Below are experts of layer 7 (counted from 0) of a mixture-of-experts language model. Rows are named router (the router's row for the expert), gate (a neuron's input weights, with its number), up (a neuron's input weights, with its number), down (a neuron's output weights, with its number) and show model dimensions 48-95. Each number is 500 + 40 x the weight over its row's rms, rounded and kept within 0 to 999. Numbers have three digits each.
Before each expert's rows: "comes after" lists some tokens at least twice as common just before its tokens as in all text. This comes from a sample of Wikipedia text that the model never trained on. Tokens count by the router's weight.

# expert 5
comes after: "\n", " ", "\"", ")", " —", " Born"
router:550456476454456476488489516431521544481470468512527474462553490554473450457469460515491483482566480519473568533520517550516519515472502429448561
gate5:495496479518438483551540463476497485522541513447473457512502459498520542554498473495528500470472473484468510591429465480548485543531505458453568
up5:492531560470441519483481446475487527515491535575516516465496507564519418484457515519561482551524472414502522543445456581461620559519575474462442
down5:527435502524486499504468527547462461453557518483483506523443416479567459450479513456474439489502466590364464462482488500471529420540559431538497
gate6:497505437494496543501482551567594554528477510470484476485511455554487471513483473496492420437526549450494495567526482518455520512544531487466567
up6:510516454471500435525609519466540595479519498532562486488387507492542540526492521520533467503482533501506578545504546538434496498473497499501539
down6:493516529461500522521475557515399491483488506542491507551535452498536510527480440464550440535458499552464486518417507520401537474459588510557527
gate7:550547478448454485491540530553416528559437475418552543511493571501497398488526519517490569495458489518460449489491426542524501469466527517527487
up7:499504558525504473517496433479514483520571518534481448515547429462397507494489535515457473495466484522522542441518552499453499533475474451515446
down7:495514505486522584529509536499487462482549507532521491516415515540504449466540511465520486451524546540498483493475522528591510519516494446474489
gate8:452435507603522577482455458466514543457526516432461542417547552532511490464455558495441518499509482500488579545497464555507525505501525500517476
up8:506550564487471502482506558465511456489469526520552513484512487531438528560436450521400532558500420547482535527502478503575472516463485471437432
down8:509443558503495493474484576435497532524540542485489459432550593467510458446459533445500469539537479507679456511499447527455514536493467513487502
gate9:530450508547475470483468424509580458575466476491502524496481526583461487500451481522527499478538533453533500479517481541518473484523551607533435
up9:438408521471508490505507514537472480503535523509423499530540477480513580516562539502500382513496490526487446554505541499449422444427450395493417
down9:423502483565534495503512459541523479508453535479498505488491455460548455499489478558501482477481506465305436438561482500451580466485531408481469
gate10:470474488466483442492521475424445483514488489487448488446534532479536563508510467535450417556509453530415512469455417549558485498500493472518515
up10:485503491442485499464519601430491448460499526512472460535444467470552539487520484485477467500541548468456480605514457532535499436518479482504563
down10:490535507448484455503466522519516556441499555472527458489494438535435507542397497570502490478485532557571511499462447472401561545537531494449490
gate11:431483509467457493457505478495557472456523500491516477472556515513515474508584478488528503507447487584465530546502430484416546432523529478456563
up11:462418490459471451522516450471524429429527487495552489494580480528494472479504475556530508529440444480518484469433507593453501414482503570443521
down11:540562486524508533474491443518484532554445503517523505514502541442413365509553548501486465522516453462440515538511445502537541477504543461520468
gate12:560506484504501530500503538513468555577449480571443494449482516492499499524538499523396500523524451503556482482524491533504527460427465394483476
up12:512481508534469580439538512496474566529484513568456474491479472516476473545511443530430516494503505495520472453502492552475471463410480452471558
down12:511524489471512506500454546452366446531539454496439486477489534443539467561526511402528467526499509510616460566416526508502473534459507442510537
gate13:549510508495534457553586510488502494536463505494517490539483508515454551511509337515484508471471535474467508504534520528469487478571530546443517
up13:536548469551510483529526497492505453487445578550509505472515555428460527488523442538467537461451490580518464506514444548510505464486493538553518
down13:452520453509582443430521465460517488507468497567552500434475538543389487527530510524435516521553531516558526499495565510469481478443462542496489
gate14:542461443469497543562574469510507532449455495504488586544491442520507409495515413531514475454545541442543515533504466496474446543504497400501484
up14:471425486525536443488553540472459497534528499527472414452443423481442526490521468485513493462552489519396496556513476506455525482519504516505542
down14:546517421565555492521524524573505551451493479498434548421549502415448391503442510477530469487562469536502483486456513493492536499459446559510520
gate15:544435548487474521398598496498575433547518463492541511418468520480507461481511459494461500570509457448591469540569503478477525458534484450511469
up15:526458455517549501487521561506556492516535463563460583544476494491504379522490471496461468462512546456446540516460482464498451437446503443505534
down15:572459466506509497503498471546493491545514397457557532510502472553564555517497453458459469486482516465505481513542440506391456485465521570498446
gate16:556508434575559481506458462490491384509505523528458449592476491525550565474466447517523461530479531585548471461496521554448493505410498530608532
up16:414539553413491544499527535458479536543492488475446510447517446531455468513510537531457526459436451461406470536567437479469515466444497495472476
down16:488479539565494520569510456560465473573530452514617508453518470461560478455469479504492502546502529534360499467510570522482553542530528520550563
gate17:496441530420491497506452502477415470491507511442526575453540505450567560496452527497496543584497423503487534534390474565516464518488524457451506
up17:546523566485536491518521536514529527461500496484540548523572393467547467498514546484436541487442460435471485465539507553477491456571536498498487
down17:491536455506506468419601444489513512497504503519402502476525497566439548601521472520519555568510490536525486430501449518482480504500509536518517
gate18:496447605519495384468484546476528451489552549514493506489511541524559516433496515542525534536505493437524447496460523498481401580474424525497500
up18:494555433501477508498513510591469500492484425492492410574540422451455530551494537442487595478437453564531523478486529450565606446560505454498510
down18:493467451542478471543483543489509464482533458529508490494539453474497432459514458524497524364450520565533525442492507580529541451449466553527482
gate19:511485616472520497535513515456552539450472459504541494530457439547522425503470551508420495493435594559561516563585555511431504508508498484449508
up19:499474523541546505551530466492507475547432418527596492493502486531458465501463549502460458462451505470519513518505560464440475556479547500467598
down19:474490536493490581417572552458476499567469531557534406501516611454479445463480577471532551537541518419533469386516394455487421481486555515560418
gate20:548395498491562459555450486557473522512512526603553425534442427519495469531517417547582480506502519441532484525461530437588562474484515401450482
up20:452600469521464472469526518439576508451495501401479567502526591540475500512458562544456496517508509505488543503531452502422431518512560532576496
down20:499519492459511454513636477587515494511480488484536548560536480532508528540544583532400519495542578489492507491547508529506478522463470528518463
gate21:526525463503458488521561452527558537526526574434543530564495515510443501421435477519496497428532500466518489498501524488403588485469558490476535
up21:466542494468466470456534527482407486517438522521538465426483457518521525543542510495511543512506511521526566518454503548561471541595483522517535
down21:414579494476492475492533457460546574479490420486437474517541462489543484488510499531480506557486433457534549449484447532507529525565542561456482
gate22:514490450495510475436505459534492501556523424464552526507483501504512542474564481520447477568515523428464487516508476506550456497486471498496553
up22:548532543483470521504486511488478533464468466495504483478484481469431463454500510525569506510508505518520517513479578527475551462536469470506508
down22:466499483480486465449464454469454492509589467504564528487572550417518486526525478432462493532471434488554515505541543538550486518486484492489442
gate23:550521528548517528487465497502450536482495471556476511516562428502539497536493506587511449506534463446534514461459532492541594485517585513494557
up23:521512513483486518484452520584520519491484450495480476528520488465435483480482446487480464531518499484500470417514545461497515486479537540552458
down23:511481458473501455469507538449546482511483547504525501567481547522564486568488467420531475541485470472485527513508471514562399513496508473513501
gate24:462431475395490510548501535541453488507504535534499495544509583489539509536466511423562423452455517414438524436509470509484526454528478500499461
up24:568533506493479501505425455477486498499498589476504533510502586427495578433501496556444556454448486526426527467513536463528518504474449471435482
down24:544506498504509482556399483474527523448530507533480438458468460521456439506494480536478492516534547461583508538482453606524504426460559493449554
gate25:483546426440444500463507528606468561550535479478488507481527482540511513433501494524499507485532469478484530521570483474444499438520530460458504
up25:484442431525526482491508501542446514498448460477509481397491545469432577472497537458520483412463539488542529527485514470495469521538567529543443
down25:515523478496460480488468421509517556469535494558545393544451464482459506477500542523486593429534408491375501523509497513535567462548495434582535
gate26:514534543456513427515469512448527457482535394521547570489546494461495455501491516508491493441462518430601544463530517519512520546452453495524518
up26:497491507518446555422530531544517437518484556495497418493496474515487552518511486525458458540430503486457561482488491531444440422500487490497535
down26:434485490459524514580564465518537474454458472490473460610549460539450533515432504584462482508407454443552490497510516482498516488508463484513554
gate27:537554490467498482532442536570534521557436541495450578507567421470466466475553510555505514485558445533457548508533523507472525491538457536456534
up27:520532459552447404437573560510542550525469494563503492475525425499478468490466476504443539457501489548488522529462554529514474499461589495489464
down27:546525439439495485450483505574472480502533441550556516542418499475401505500505498467450520415542506555375523473533524467498516499438484478620470
gate28:540444432470530532419445450522473474457420496538552423507467489480449592494478537503509479479528533477432529470460485563553522588496542550516448
up28:428508490561436461562498476533539510522523516458458506439435497527543430499503457444475514520524476506593490516415530483494532484570459438461513
down28:481493444485525531466513475458444513494508568471464493554552471501517556520512461510477388529488507472379500543512427539459515524498498565571550
gate29:503463417460505459491582498564541524501497502482479532449441507488438461471585492537488544509503517491575527473530545461519474518470502470458531
up29:491471434547430495416587504512527474455476459443478507499473516520400481498570536558472518496486487551549487434441553471489517519476515480446509
down29:490438450551505503462457499491523562443493467523495528460460465442485528588517478476461476499478591506575521525450555528500507507491546579545542
gate30:432494519500523507545495539531507528521496565492535539550480563555513520543466572535476447533539548422528497477546563528499431493490449511411475
up30:448522521468550512583451542442517538513511530505517493490503488580489526547541563562449482505437492476524503419456480470462425531442512467444466
down30:508515519471543452479613445474500501483513480492517461422512518509537489527516537484512508534542516573670532517537492493503492509453501546516589
gate31:542499490521478485495545530473485498488487503410533490478463500552541450567440510600519464471433513456595538535461502535422533479455563511475507
up31:517479442514490504522501482499474460434458542424541504501429478581472459552480520572497466467456469523605547505461537510429569489533615556514505
down31:536513528504451553462466484498487494534533477442520501520474542499449502502481559538463503453436540539698503480480512456521525451559463486556471
gate32:507510496552522534550451511546510505417533432506425451532505434479485504524536473515514589462511458465493532457501478524541473517521504432643508
up32:499496496480496496537499491614453498504497507482538559480515527473465486450586435497521507524494529458451523509505467470502526461570520595536537
down32:524518549527487500500563457524547542544501433486526534543456456483488493433471483520471489547433530541373509500471535453540451464429537473457457
gate33:496516441517438451521552471486593501552476402466471485471458469582509531524541488485488478478522546524457539501470440574563495468436468516528494
up33:514505556496453479490501571500477433491533493488461478574490436488492469480506491533499553598467472545443520505534550537538447551454540499480494
down33:499466529472546533484520522560509518442442502633556469534530483509540524507493509504480494533505532555592488476556553489538488504468470509543491

# expert 3
comes after: "\n", ".", " |", "==", ")", " ="
router:533513478476440488467539496503490471503396452430497515559524506576490489476448507505470514434481486592393513478492492572515552547482439430451502
gate5:542473518525474527532480537520495473480441431531497531542511520511524482483508552522556543474563458563481428466484501512474512481522475593491524
up5:516401494508513485522469507517454452492494497608547466481510529434505469543515534505461454465536488457566430487516484536470460522480478541568514
down5:556558512525591488511522603505477487524450486531511512540451587468525410542515538452515470453453466450504512564582407557548542465468499498562491
gate6:451481549490502518522468519557544453501512521509500523565532507543521432540496511410454388527447550507578555520520505524487481549450545469481461
up6:455566561503497500459456564543499492526489483503488558501446545521465454566479464506457477508434452527567538472547553561478487515482517569443517
down6:533492537590491533505496530515521511437452447476490506490453466470496500469530496543565491464443479589575449526550494496518525474437503538538528
gate7:476486522548551537468526546506494545416460505445453447537406493542506512453500512446561534531557486467462488516520555488527547438528466528527538
up7:456500555458558564484545524501485561441498459599472541490483535474444525488522548459490496494473446494477486499478574523500540481529515590500469
down7:451431498555457528461476470552475465485520518498544557415484565469472455534507565470498488532525462506455519459515493522442437558451486433526594
gate8:513509505508411500479453517490515493470523358519543527466508522531545492515549530453472555522418428502529528543427468477537498540573541489483476
up8:515556555575460499476406499492504536560559417523530487498531440506515597441485453529473521402535426534426581497473446448462535514511544486524589
down8:424567516469503526477488520505561502438509605463463498493537508509471481579491499521520422501509435559421503469522493520538527500501495495551530
gate9:470426487486489604514451512549442584509484445502435468532598515490518485384555511534574501509468535497515467489429470521418478468519523468513546
up9:505540550544441466482503456513583481456514524497533504485399454511575496548472457521495534524441521489526538516489546418551619559520496527448468
down9:500564468468471525528529492507484526512482439490493508530501522519458437549482411533437559524462496563602448519464449533535493474489466526550454
gate10:472504524438545482507519439462529523552480561520471447533527487466481546523578584553497502434475494515450489518517511485546493524512422527495488
up10:480437538413519501467545499471509453598494457484517539496492471524532492584539493516462445452423480502516535577537500541491451509477472506467533
down10:494478475506511483550484467528433487516481598548537484463386493573441579467516486477520502551458565491526458576513530525527481453450578464530469
gate11:550445505509538523547461537501505488520546538532491476541491435528504450498516556456549487504491472531445467462475520577522531471572521486518478
up11:477539489509485474456537471502477580489528534480519523508543600455476519495464513487448522475515505481551538416554496453521488432473501504543520
down11:529523519457447517449456465506489476455539525494415579500458487489496532533529608497481535492467477477567465539536476482497531466512504460480536
gate12:487475491496498509559517509482464487521483491539498439534542525528512470530513533484500434481508514447556387494488469523452456495469507550445417
up12:451447530547549564584563498470492546435428516539488504493559505544504484511491527442472495518490513488548481476506427533479444467472497544516520
down12:514552474469518475568534550496593481580496513526490467503540532492426451469473460504556519483531534466426518481563577464484448557556477449539552
gate13:518517500475551483479523512416506470493502495394531511452484534484499518440494481475491541516484488530426449476561540546551528491510488461496480
up13:505536515473450497531470463499484460548491533525462421523466468514570502465500505473497548488466450505564542490456518540455493507490550514573479
down13:521491519445511533475469510484544488417496430457508474430501528535507531543490461471474516490522520527658473479521533578517505447518507529452488
gate14:404530452497528448490594483556482517513449493484509438542500473480572432477561519452420521538583577521460486458543462420453459466503442525517528
up14:464451486536520512428532523478511457497471515542545514424494574549503520557496510501451568548627551492491505450521450439520497521489421539505538
down14:541557479467504504541501477499475420576529499516491476463482492488461503481457485460525542542535575480516456452457487534420518466545540470481522
gate15:538568552475473536524468462468500464481452407544400545506456516525526503417527505464497482496516453480420467554493472486581535454485532439489489
up15:525472563500471528506513487474551528490529393508454446437503467533474521498572461479510530424493499501521528533452549576514510522525517501456483
down15:546528554498497507522462488493458526465454556470557570538512501516447519515495625507471466432456485470557460486522464481535523571556435526499466
gate16:447513418407500420523519466515508533424471435560421516531457541443462461487506451498530479540458520531474492476565551517457437557502467506470532
up16:449491518496492582521551525467495485473471573518442409579483480464546578480528486493535599456525504412495512470484555462487494464443441468436448
down16:481541487517550539495486483509477544502469488534590497473443555508567483457514441527447530557445457481437527497595522452459430526497455462482483
gate17:491468517457458415492439506498446503460489521530461521540444535522528542504525487534529604494550463471489511466496497474500575567523481422546524
up17:533545418521441559513446550494527506533518526486435563501553466486490541545456488498451573576549463501522459423517536559439429461493475484551461
down17:551516502543473553480538504442544450546507523510473627435452516504573496467453511442442500497405474531456469556558479429425511447519466534514451
gate18:486483544512451514506477490535489523505441538552584531540546512528557541518450554408446537531455411505492437433474524560480513534543474449484537
up18:419525526500511493441590479456492555550494518512585501474541490526565520449467494509502492446410539539471479416423512482461507466508441474515474
down18:526560540538495443489522484545462489477549430496493612514504463509495503539540477438480472497448458538508517598488523603515454560525528489468526
gate19:465493521432500534482509573511449421457464519475523481458422486441538509474538490436487387531481517460438534450455493541443475542468477516433471
up19:505508496509452519466438469498449456555545500502440489491494464495535516493475555489538489507411521493485449494580488520502522544478527511545475
down19:457508516461500545446496537485427498446533582594563532525564478512518567476525547526476438559532558502666515498454506430565520544435504606524488
gate20:501478461449495485507476561469540539550557519484514523541519478528511544542577560530469439459502493417469565511513505488523428495504538467487520
up20:530484526547510504457517521451483512506486481492519480532493433488509563484480496542518465488514501497450544458505420466502465449434482548494441
down20:472446508498478537505534490511552484501494516490495464587563500471492486511443448481547549533459503449530478438589430487574478548489476506513510
gate21:565502548560519554567460511522494478460526500508449512540525542527533493505510538498492501582450553522466541375464491556520522558519524527493523
up21:445429439503485431400450581506501504463493481570540551554506488450498454560539539453511451538513481497500520487463449526456561539519530539479525
down21:506499517573491530470532498537491456471484558526462513530506485464548436468553470490477468463512541496351512523499424489446499488496513566500552
gate22:502466531512563472553489476510501543443505438522540529415517470515483500461473430498459567526498466512467559513468466485584501490507529437514564
up22:472442465498520513532491454469492510466417515548505482487444464499563563440551543536447529452543546558455470508512483478498531424463527436543523
down22:469510427485555454485475435507458526513472482525454418495468488550460550510542472525477498411555497456548508521549514565490527491500445513500488
gate23:537493452538469422492524478570388579418491425540511445480555532507565434518444559524491578516490485506434530565507584494537553516443540491561454
up23:486435524516546477456492517521468463479529412507503513456472413446490571598433522539525470490562483531466483425480576525490485452578457458435444
down23:492496447562504515493586485431489498489464447466430462527396517549531504514594528479504506480465539476499490412491514508528539510504527484521456
gate24:527531549464431472482487522520486451496424586522541553564535520465497516525469498468504483499555542474490476500531456616447474523545489461510495
up24:459548483534549478531496525383569432512472476479567447536480458468525506444517516512521513553462532534431460465494460548511476492509569427493481
down24:480498482557437492453449522508457482458475521562439503452447496475529502458468530477510483466427518530496533487484549477514559434507489430512443
gate25:502467529540542505493490509523460500461493535489488421515416477494522504537458538513521477526472513479506470515468542568552508554416490509451534
up25:496462504500511481514559515440468514493436520458491452504468548418452545531480519486521448545499561459503483414517501556475505455419510476476525
down25:530419488546425439447552493466482486485514483484543559509566461541553447503545524541476536492470485515614480542549518437566499523486548553485527
gate26:503436544425459493499513433458528443479495481524516515462488542494508525449433469546534496549509505609459455437526450513486518501546507453522471
up26:502518410525540489540521545501497439602478563490531517570463466548502494496542532445465492546483540530554480454546554494446536430436494422407457
down26:485458414433508554443620463466475457481470488424431456495511516517414505456512440503537531511545508540573580479537440529547483539486532482438417
gate27:464469481549482526425506505534451503532533430539509489567465561506433518511507529491465529477480405516488584548473500549515521498504510467508560
up27:515490558452462473498504537491545519580527562524475506490488497526530540498453527440456497472450540513483468558542464539478419536486494518531486
down27:526565535516516528499516454452510490503443533494459411578514553481502580522469528537465461535500458498517500518502483557494551535488478568473494
gate28:529557467479573539533544580459603479517516571507539455500525633492498489490506533567532543526486495496508511517492480534524547519513505468485534
up28:474506428457477568506507522478577458436563583466491472512482547497523498418436526627563556504480509515561511508500491535492514559483481501450499
down28:507496453534552452497491526479533494499529465551485535439528491410484517544459458447537526462487456457563494529476474601466470484498463528532548
gate29:526414477501497484452506466500571460489490511457551555482527492482459471553597520463485572436450446519403480451516456552502543518514498489535520
up29:551547548459464477478507471447485501547567554542509512465478483549395458428479449501523491477494507527512509499455477511537467431512561482543417
down29:509481374463481544543497509464384541501518489451472491500472463468472586537474512488449489455486483540483481474532441432472542505418442481518566
gate30:508551457496507495426463525524489542592551537498541490508503500517437470506565433509551543498457520465525483446514489496517523492515536529488464
up30:484451564457543462471528489434506445406472491538485490517538479460585528490488528573404460512507451497442551515482447490434547512440519480570515
down30:516533494414479586501453512538488569498465600489472500505495563505578511486532541474539506531579463563292493510546536470535477434499434491505469
gate31:543468542474508480443495529527500432507548505491431510502568459536521481465485532423487497479457495468471608515451554505511511519457518506510531
up31:540541498508507487503512582516511573465433496424398545447490520542543482544465520474523436461533491385497508512403526475501490429478446546534474
down31:482495458541463467479458474456529505495503505454510491516452509527472471428521531523422528434440484479514547478549485462480524481522478513496463
gate32:554453480473488472501506502561506464537536476523496451508524520464495444516471516570535460473473520519439568478451487455535520502575505490443473
up32:512451406510493512507485495497407486516447497522473458563512509513514494510434539517447558558466536489541438513432384496475504514493445542511479
down32:599497506514547462492526530456532405473553552516479536532526496503542481518463456482571497521456546446492482487526490421491486554465506464503620
gate33:494450455476473446516617466498490524512393534526544490458533457528552491631494413511539504448491539500423521513496447512463523492546485520519533
up33:486509446485511496508638456462531524534409525509479443551529539470531488425403562501499505508476510511512419545492455473476484543522555540520497
down33:526581499464491486549413479468506457491546523551536527527481536529507472452439424413451485538597463501506586426469470456433611411500543473576476

# expert 4
comes after: " |", " 0", "|", ";", " 1", " 2"
router:460474479441486441512480508459491557537535422476452507410538519515482532577511507517528546436562440499418543514566458468515563555443507415535594
gate5:470535550488559469428461415557572455442456532506469401530480512550542588575459503537540473437479513435455489520550521552517580535523522475544516
up5:525467520441585478525544507438457486463558542539530515533520530575511532487496464501521510499503519458473504427504473507562492511503554506449522
down5:492431499457494489502567525522512458517548479461526538542560493485471501540541435469484473549467440519351533500474505517485435470520451483447478
gate6:498550493479493467535548470530450537535483519509480506448459437494440404494430464482571467532441559476569547503519507507579510615478543543515558
up6:513487446574487521534474587538519501477473533465524432575514489515563501536539487503480439485509493574470492510420467471552485493524521488507532
down6:432580461521482450510517540480523480519555465511537516582462444464561507440469561499435526449497528514456523510504506469518431519557560505522471
gate7:485525464457547455488525457527546512478500518480492474557553497523523495510483520501490566458526485484480567449487559430529533519448507533526498
up7:500483469533509508544537535509524506419527550511531523448475491536456471507534511520538464407413503451524517554444459524516497477429505500486495
down7:529468434458473438494501411445544423526505528462443575618567510468495531561447422524498531507497500459583484529445501415436497431498572519582558
gate8:469519496492408485520495499529488484474499492519458535548503436607504522493554573454493510490419481509451545483526460450504498589514496530445513
up8:552527498505486529527487450452436512490467479541493468460476479493468511510548569522520474514486509512553522484571546502479580491460531464484497
down8:478507472468565545503516455456535510487463477496478446496494423527547485554481458479570463494485416486500461451596533468464548555552511443492483
gate9:489518487515492412520513542535463530457467466527515491475527564465590438460441477433554448547473576511509455589495520443453505482560546514520523
up9:481494502538484448541479507484534493558489409530498465493555475481509489424454465467528547510501513549435471544549524521467557459570489535529515
down9:448547539564433504434492465499492530542483414450420498415481445487465563493539447469484508493457591581545426528485609485449491535466410501537515
gate10:506449446565491502495498518497511506538613505523505571543583540476488520452438458502523457470448476517535438456556444497515498559512506430447524
up10:474465508593454481537517483508539517462462480506456503491478481458481501565577552559522504470490451457459501525500460462508529504500443474550537
down10:479476468507522382543546491484560506453474513414526517539508459415456425551555534544581558518504555560325568439509528514523475476469489547439495
gate11:484492527498448431540524421533524433508538476442480483436527478496514542418490533485429527441545475535544465480568508562484496433486549508521501
up11:521512505453486528547488511552546492469530523417504487420587499568567502498484523529489554507493513516501521522551521509554515439471534518486524
down11:528518498535529464532535574541484552468545522570456462495486465534503511486456528504565479538523517483480433468572437466524475477525568571548465
gate12:536502494515489464482485403468443551498530478466515497489529489453419462412383548558516553559474452505569441502591419515466485473508517516497519
up12:509513511490507492435463486444491534516531459480483474431509431520510492440486537537477514476484532428546535452572503521491497496524576479475434
down12:483510521506520471514485472478480502431510530529411449530452475515488473542570569490544462503501584508565460473429464431504512510501443485473524
gate13:513534477511478549478479557452496503476516475493557463452527449556463499553573481513479521397534508528537468425603543564501520525501468482547482
up13:480471434464540507502530481456518445475565492467514455449433496496526460462506534485461497423534516486501475458500503437582472470513520486484526
down13:568517457478456466464495520578574542559465540462459532587509492532524504510538440544473472513520582507558483507529495488506494550579545481558526
gate14:519463460516477533472526554557471531479555502473491478482508537493501514453478473474508468468489501490504510555515512508491532492558370500511508
up14:535523440454500410475482429567531512528489526561570526492517496483562471514471485515528495559523450471526577507513490490464456501479472541539495
down14:512476519489509479580464483401446503484535498564489532515535449534542493506469517516500412530579470442560522519485515488417520479523456469476492
gate15:425410531576493485513442485455406589463533498484528470499511565495497426494578514503492525475457486491443492490477517492437548485466442467461497
up15:507500432448474492477467457573504513568541456462467487533483460535520517523440482476505538509446462477528587492479493488497495434484534509556540
down15:460434416487422471501458467521473498543491440515482454492504448477471507455503452550500448578545493519520465485519519539470480444492481506542577
gate16:479471465495461441491506513515547527503515494492546474467525479524554542458517423478532520435472527523531564525614561495518534506535553451541490
up16:487538487480541485475510447466481466532541498554537511484484521468540509530457411465538482537482554482490438572473493573559481473515440484532461
down16:529496508510515460441488535519443458521501521510511500479436560485516439462470500472467527514474502483510469517549498499558496516511460510471493
gate17:486491445497568559495501501529491525512511509506459449470569523511528459460526567541504438522536477469469517609476487534571497520447491512527516
up17:479537477546446484582497486446564448471522465556488454500474467498476520526484499491427502493482497606446448475492481545486522489520434528549494
down17:416494477442533533472527581483447470420527457515580504564413520448467557491508495501489499423473477552460484473559455487511466564440561518429429
gate18:495520470498573460559460522538453484535554526512500431507568546504507498524518504533530518506611542453502522480480478452473528492492429513473566
up18:477534487489550549395490538508514483463535495505441502507442526511490497483492492486474539475424526588544480461516460571493504524527580549480471
down18:556545463548467456489526494444521530556425493571562543487503556471529490524527498486491465487491488527500544491555499481573441502548513508486506
gate19:491438483458532451456479551499411496497481573515506420462486553514467440502459479473437566563523495541520523470517544398491415531507599551457478
up19:487570568441482507492496441511517437543444530565473483477526429502503499473504503484513399504531507535538513572482548487493504459477420504467524
down19:553538472449455487553539511466451481529536436517548510448467514467495470559469521510507517493455444573513456462527449504511551518537531491540468
gate20:491569465535466509471441503463482485518500489460501514542528489517523430594496566543537469439547467618561511554573512437475432501436517475478517
up20:478495515504480461533458471411529430471536545469473537513508560484483514485443483480527478467432473527403473532499507505470510485485471545487486
down20:496532488480527552495520533515586509487540584466484498450494548474510477533497427499470433490488539554601575542492567551528528491533546456506535
gate21:594505489456511494525527524425470519491499464451560471447502518443515552455522490520497493427571524455522510537578493468520505529471509427445464
up21:505469458427455439535483498431486456493593454522529519478481588486516496547509492495511468501563503544459532478562522511519515499539479482538533
down21:489506530511516546453482396579553549556434499487545447585454420504391448490555518459545547576471552478396459537479553498504452496425468536449511
gate22:563475540429561487527615479502486569421418433522433549451485524544489473528482494514445490468565561526510564587510478447421542569503551534528464
up22:459430479472489486480515527469447458534481410545489525447533505517497513459489436510419482502561520472531447561521440470466576457497503537500432
down22:517546507478512497525424495487518514468546448447435519508490486551498446522504540455501541447511481474373436461535473501563505484512491535439573
gate23:530479524529445481538511511555544473566544496472475496542466461423502534524436451495551495487459560549549517521551627470458550466485476490550466
up23:501469514557461518556450413474498481445494553469450495480492398529573487512550517543524442560494525501506487450432503562530505486451518416537486
down23:505520502575549385493524500585515457459466514568413524477496549530482532487484485423518525408557463523502488535501515469514523465457494475542502
gate24:487576530455573542468554476500485465479503531491425482530502528492434499551544534473527501484465545515493488517470504521552520556468446563490581
up24:482488564460517570498472499550477410574549486498469487481479562470482484526490395463514527428473477429501495473537550521558527585477483595499481
down24:492428473504485542497461546417481536423456575482503479561530513481475548510440524450531555491498475493545454520485521486501482473549486502457481
gate25:504530527482464488560526444454464503496497491527517485445547520490495558572467452502518581572556513469567564461513489541483507501476476503504477
up25:448420485523472530524487449550407515551416488512501579548518526530472604501497490464560470487538526542469500402471593453534569522513584475485522
down25:500547572585551505451533569501443471442536421477465493561503512501474523547533469500486544453557555557519497494556566493496507449419467494545506
gate26:447505586515540533515505446512561519489526539437514567535493521421501491449473507463564476526527457461483474470485530519499475488492484419546500
up26:447493479526546453449549459511562422428480523494511512489443495470539498461525446571464526459420488480431443485483437532536546470482477537425471
down26:474488534518467447494472482510527476463494472560519526493509473487429529500398470454539505525513550555418594566493476479503489458516489477499491
gate27:495514496470466455515430529454486508515509574508492529514467455518490550537519531481520490539552530507544478497572520539592480537486505413488502
up27:482476502448545523506486537474462478499468477478491572532482518490483544492478417503542442501535570496510408484551570587535546402522457498535506
down27:473447472555499481492558490512465481563472534548494537485485501550514490499510516456486487513468567497499511458498547464490500413469520518507562
gate28:458434427581545431452548504500504497483546574482479486495475543456501554475507433479407470561485470503419503519480478503479511533530450469444543
up28:460529499466530398452426549481467437540501535455486505563531542517465491502471543498500478494515539445518479441538465450501460524420525464579499
down28:523520542447546473509518592457486462445440499529463539521507493484494503564457484410477453506493490477480502435488543459554508474496518445485511
gate29:508525435552414494481498461506532508512532478517537401614489607491535440528487575533478511488544464520513489446494524532518452538551542443603461
up29:540494509559489490472443558509495511485519490532511457494488559504513506453522497482580441522504474549506508522523436492492478398418490524489495
down29:417480479510467550574475506545533522558544515532494477498506490440493510506518496470472510504515478464576474482505501455453466486389472462523460
gate30:484474461474496557607563502527510549514459521526540461478514490505510555500531469516454469511484515441488529501557442510458505494476546489511466
up30:489519542506505412408399452491514490460497523541535469501470513489493469526493553536522514443531414513498472448479490504491443581549489488466525
down30:512520576405488474528488476466541513535475455498506524510492446503504475518424480447515515419567476491520511461505446499470477491490431500502520
gate31:447533499515484469505514501562532468484563507547470499461487472486517522536427566485554511529496454540490427444457456473513493508475461446448430
up31:651425546546496553480436473444492498548524442441564477482553542505493471520485518527518555485454523386532426496544475458560535411528493488503441
down31:430517565634532537482506465478453442533528545580520499520496531504464432496453462461496533515516479539571564571476484496521529452460464471493520
gate32:416411538486522558467505485468540574535448439503516517563554514482494403491513537451478532534458467510453480445423418476405487534527551480595459
up32:446485514465544475477527519503468539480493480586494560480489502497546493417522534475446541479490490463506422521539461494484564479528481414548479
down32:496471459462470495452501500455542452547502561581581514477499523515484492524504458461555568518521499439399371527492517511573493468451470461478458
gate33:495480475451554481547434516564581526523451433494479516500491527473557516487589525489495426563563518533511524537484499495511475430445498525493510
up33:544545432535477498464551497381482528464485542474484500490534444506514457507454471529550537535469419506519513480543499566523546519477566486464512
down33:497525503550524523534473429459482420588470507512460505483489487576511401536516498542428582516498507555506474535602468498476516465483502519528526